Below are experts of layer 2 (counted from 0) of a mixture-of-experts language model. Rows are named gate (a neuron's input weights, with its number), up (a neuron's input weights, with its number), down (a neuron's output weights, with its number) and show model dimensions 0-255. Each number is 50 + 15 x the weight over its row's rms, rounded and kept within 0 to 99.
Before each expert's rows: a language model's description of what the expert responds to. This comes from a sample of Wikipedia text that the model never trained on.

# expert 45
Articles a, an, the and determiners like one, first, this, two before a noun phrase, plus name endings in -a.
gate0:53 46 46 53 48 42 50 63 59 61 59 47 14 49 46 55 50 35 49 56 44 36 36 21 78 49 25 40 39 64 43 45 56 70 61 51 51 71 48 66 50 71 71 59 54 54 55 52 59 38 46 39 61 23 63 56 53 62 55 58 42 43 19 17 49 31 64 37 69 85 70 54 68 58 51 57 74 49 46 72 71 38 48 52 55 81 79 61 32 44 27 79 49 48 64 70 66 40 60 30 47 84 38 51 43 64 39 30 64 66 27 68 63 42 42 41 41 60 08 68 71 47 51 55 37 55 20 63 26 53 78 59 31 43 50 18 20 54 43 57 63 63 42 37 39 65 64 34 50 55 44 66 58 38 75 22 33 34 55 24 40 65 54 51 40 42 12 52 38 25 47 38 52 56 33 69 65 64 48 17 38 58 45 48 36 39 23 61 56 34 56 51 60 35 61 45 33 54 51 57 57 31 62 62 52 13 46 73 41 61 44 46 51 20 41 47 35 59 58 45 61 60 52 46 59 35 47 41 46 50 78 44 16 67 57 23 51 29 53 45 52 29 43 61 81 33 68 56 63 35 49 55 60 73 72 62
up0:28 47 55 60 72 51 17 42 59 56 42 55 30 54 48 58 65 39 37 07 50 41 40 52 45 44 65 61 45 49 67 50 38 48 44 38 53 55 69 55 62 48 45 45 62 61 74 26 42 55 41 66 27 60 49 74 33 81 51 51 58 69 21 36 64 59 49 35 52 54 16 41 48 51 33 36 40 26 57 61 55 64 32 53 65 59 57 66 70 38 59 55 64 56 50 48 49 72 79 37 48 51 40 68 43 48 81 44 50 61 20 64 60 67 53 74 34 26 29 59 56 80 55 34 30 60 72 29 35 35 50 55 00 54 23 49 49 60 66 41 53 65 28 70 46 57 64 39 61 45 28 53 69 47 47 43 39 57 45 50 46 61 32 37 58 24 47 53 25 69 53 38 49 57 35 49 51 43 47 34 62 58 66 37 67 41 70 52 58 63 71 65 56 80 59 36 47 57 52 66 34 26 22 39 53 47 50 63 59 48 53 42 45 35 55 39 13 56 54 37 44 51 58 33 72 70 44 42 68 55 73 73 61 70 48 46 56 36 39 26 50 54 59 33 68 30 65 22 86 50 19 19 20 80 42 24
down0:36 37 44 39 50 50 48 49 45 65 21 23 55 43 62 61 79 49 71 29 38 41 46 84 73 26 53 69 61 47 64 47 51 65 43 59 24 70 41 42 23 45 55 63 48 19 24 74 54 47 77 68 55 27 35 61 42 52 55 43 56 78 44 27 45 80 42 51 48 74 43 47 68 25 48 27 77 34 66 40 33 59 32 56 62 79 65 69 51 67 61 35 65 46 39 67 44 63 27 33 39 57 58 53 45 61 32 70 47 36 34 41 80 67 63 21 70 52 50 45 58 45 21 53 34 34 43 52 90 45 46 39 42 52 50 57 51 46 60 42 51 39 29 30 52 50 45 60 69 32 48 59 53 47 68 60 58 61 52 67 68 67 53 39 57 43 41 50 81 52 55 63 58 51 19 40 64 50 19 48 41 48 59 32 41 39 60 59 56 35 56 44 44 63 17 61 68 37 49 68 38 68 73 51 60 38 42 44 57 70 58 51 55 39 50 52 32 00 30 57 33 35 55 26 55 68 77 56 64 61 32 41 34 75 49 53 37 56 43 49 54 63 42 53 51 32 19 71 34 41 48 67 43 20 71 70

# expert 61
According in according to, plus said, named, due, announced and appointed, and pipes in league tables.
gate0:23 27 61 73 42 57 65 49 61 39 59 41 32 36 37 45 53 54 39 38 41 37 49 70 51 72 62 74 93 28 50 46 39 21 60 50 22 49 56 29 31 61 54 56 43 73 35 55 54 48 29 59 52 98 54 19 53 72 43 44 59 61 57 68 61 37 55 48 54 75 45 31 68 47 60 46 65 37 49 31 29 16 47 47 40 73 66 70 66 57 59 63 61 57 43 79 40 59 53 72 53 27 48 64 20 37 63 71 64 18 56 44 78 41 56 50 41 62 62 53 74 71 58 60 58 56 21 55 67 03 65 37 35 71 32 55 33 44 56 57 34 51 49 66 57 69 38 43 58 42 44 27 24 32 35 42 52 52 47 47 38 30 46 71 47 24 46 29 55 39 39 48 49 19 55 42 32 44 72 40 93 35 62 62 57 51 26 29 55 40 59 59 54 39 43 43 38 51 37 51 44 52 41 44 65 53 63 41 48 47 36 68 48 62 44 47 35 32 45 73 74 68 31 56 63 52 51 72 64 51 47 32 53 73 45 41 31 34 75 59 62 48 53 53 51 75 50 38 52 67 60 20 55 61 31 66
up0:37 43 34 69 38 61 65 66 64 37 57 36 54 62 65 58 56 39 57 59 41 59 58 22 67 85 62 46 62 48 40 64 62 45 66 20 43 64 65 34 46 42 60 21 63 73 58 59 59 65 60 67 40 58 38 48 53 39 66 52 35 34 28 34 43 77 53 65 73 53 35 47 65 38 50 39 45 32 59 47 56 27 53 49 85 59 30 44 17 42 32 38 62 50 67 45 33 30 66 51 51 44 69 64 40 41 21 45 61 32 33 67 54 72 43 43 33 52 40 24 39 41 46 46 36 43 63 43 45 60 45 66 49 33 41 41 45 57 37 65 65 64 30 25 64 58 50 33 33 46 65 90 51 40 73 77 27 41 25 45 59 09 35 64 49 69 26 63 68 37 41 48 31 45 53 35 50 56 52 54 81 65 45 23 51 56 59 34 63 67 43 58 57 37 53 22 65 67 48 47 38 38 58 63 43 81 48 52 54 53 56 59 35 25 52 50 41 41 37 40 35 49 82 31 55 60 91 35 31 59 66 76 28 50 20 39 28 43 39 64 64 36 59 37 69 54 59 46 69 41 68 18 42 73 29 26
down0:61 62 35 52 20 51 32 58 56 69 65 46 48 57 42 50 43 67 80 47 70 34 66 28 63 07 26 41 50 52 31 19 49 52 56 59 62 68 60 45 73 41 50 46 43 44 45 89 68 46 68 52 67 58 62 30 38 57 20 67 47 58 43 36 55 69 31 42 44 75 52 45 52 55 46 26 72 52 62 38 50 52 50 54 42 62 59 82 29 42 46 37 76 30 52 37 39 48 33 46 60 54 68 42 55 40 51 37 34 38 52 39 68 53 69 51 51 59 54 50 40 28 49 36 13 40 56 63 57 60 77 59 56 70 35 60 60 40 77 32 63 54 21 47 56 44 56 58 48 39 35 43 40 57 34 34 47 53 39 46 76 50 08 57 60 58 37 68 71 44 63 69 37 35 82 61 39 45 57 47 38 33 18 61 63 11 57 28 33 34 24 69 68 58 45 70 55 54 37 37 58 47 63 56 24 48 43 42 57 86 40 26 38 39 31 53 88 58 64 73 45 54 48 44 51 61 28 56 70 47 45 61 89 43 47 58 47 54 78 67 43 49 53 30 31 55 33 52 62 35 46 47 65 83 31 52

# expert 11
Wikitext structure tokens: table pipes, heading equals signs, list dashes after line breaks, and "See also" or ISBN in references.
gate5:64 34 55 41 63 53 37 42 50 62 43 67 39 32 52 37 22 73 59 33 43 41 62 65 63 46 50 73 41 49 57 44 55 39 74 31 43 50 48 55 35 61 75 57 60 44 42 31 48 48 46 37 39 46 74 41 56 58 65 43 57 44 40 62 46 62 75 57 29 41 75 74 37 11 39 81 60 48 25 60 47 34 30 41 61 74 58 88 62 35 53 54 48 39 43 33 69 55 39 66 54 57 29 19 73 49 61 67 34 51 50 58 47 47 72 37 45 47 38 58 49 53 43 36 67 43 37 58 59 48 82 46 13 39 45 32 32 51 50 60 56 55 28 39 29 45 52 32 21 48 65 46 52 48 51 51 42 38 72 48 51 54 73 75 46 65 60 92 55 49 53 26 66 54 51 50 44 12 62 19 56 46 44 67 51 73 30 37 53 61 66 62 75 52 78 31 48 34 25 51 46 36 57 48 30 59 25 53 64 43 56 44 32 39 71 27 38 60 50 29 56 97 52 41 47 85 54 44 51 58 54 63 60 59 35 30 48 67 44 46 32 63 57 61 32 28 58 17 58 54 18 57 38 59 20 85
up5:65 41 52 84 45 37 49 33 66 60 50 51 49 47 56 38 47 63 32 45 48 57 64 49 59 56 54 55 54 76 35 60 52 64 39 34 64 48 56 49 58 39 75 71 33 63 48 63 31 45 31 39 63 49 45 51 59 33 32 45 57 38 54 49 57 63 49 53 72 80 21 30 55 55 40 29 47 54 37 55 42 54 64 29 18 52 60 56 45 69 48 36 47 52 51 30 55 72 50 33 61 56 59 94 50 55 84 41 27 98 55 52 47 30 41 69 42 31 57 59 70 33 46 32 32 65 57 76 43 68 40 61 37 62 65 57 57 44 48 52 36 49 63 39 34 48 30 58 35 68 30 42 26 52 74 45 18 57 24 58 53 55 47 56 41 46 62 31 61 34 35 65 54 52 54 46 49 48 25 78 50 53 28 49 33 68 31 46 52 25 46 75 29 18 34 51 48 32 40 60 89 99 50 42 83 43 70 34 46 55 26 46 60 73 73 61 37 57 60 60 39 09 60 57 57 47 12 49 53 48 57 42 57 42 32 41 37 58 62 57 67 20 49 53 59 56 49 83 29 46 48 62 54 33 49 73
down5:56 63 49 42 76 33 45 24 56 51 56 86 47 32 55 46 60 31 52 38 46 63 53 48 47 68 36 58 53 42 53 75 41 73 69 23 49 25 49 43 27 54 55 52 69 46 75 59 38 51 52 28 45 38 71 34 66 37 56 51 55 79 26 47 69 64 64 51 64 50 65 40 23 60 43 59 20 72 45 57 30 20 62 33 40 57 69 68 61 50 32 67 66 63 62 69 53 46 42 49 52 55 41 42 53 51 65 57 40 67 39 51 66 51 46 55 39 33 47 35 77 58 64 78 34 67 35 49 46 35 38 66 38 63 53 58 44 36 52 35 33 95 50 31 41 28 61 64 45 51 36 68 37 37 43 78 49 50 48 53 40 27 52 40 49 46 78 29 33 41 56 57 82 52 91 56 26 55 45 46 71 63 42 29 28 66 74 48 76 56 29 46 78 35 62 37 67 73 40 53 37 55 43 39 24 24 67 46 47 37 69 33 62 20 53 53 37 42 48 45 58 55 45 57 46 45 62 50 65 21 56 66 48 71 66 86 36 26 56 20 27 57 48 10 43 31 57 35 57 36 72 28 48 51 55 50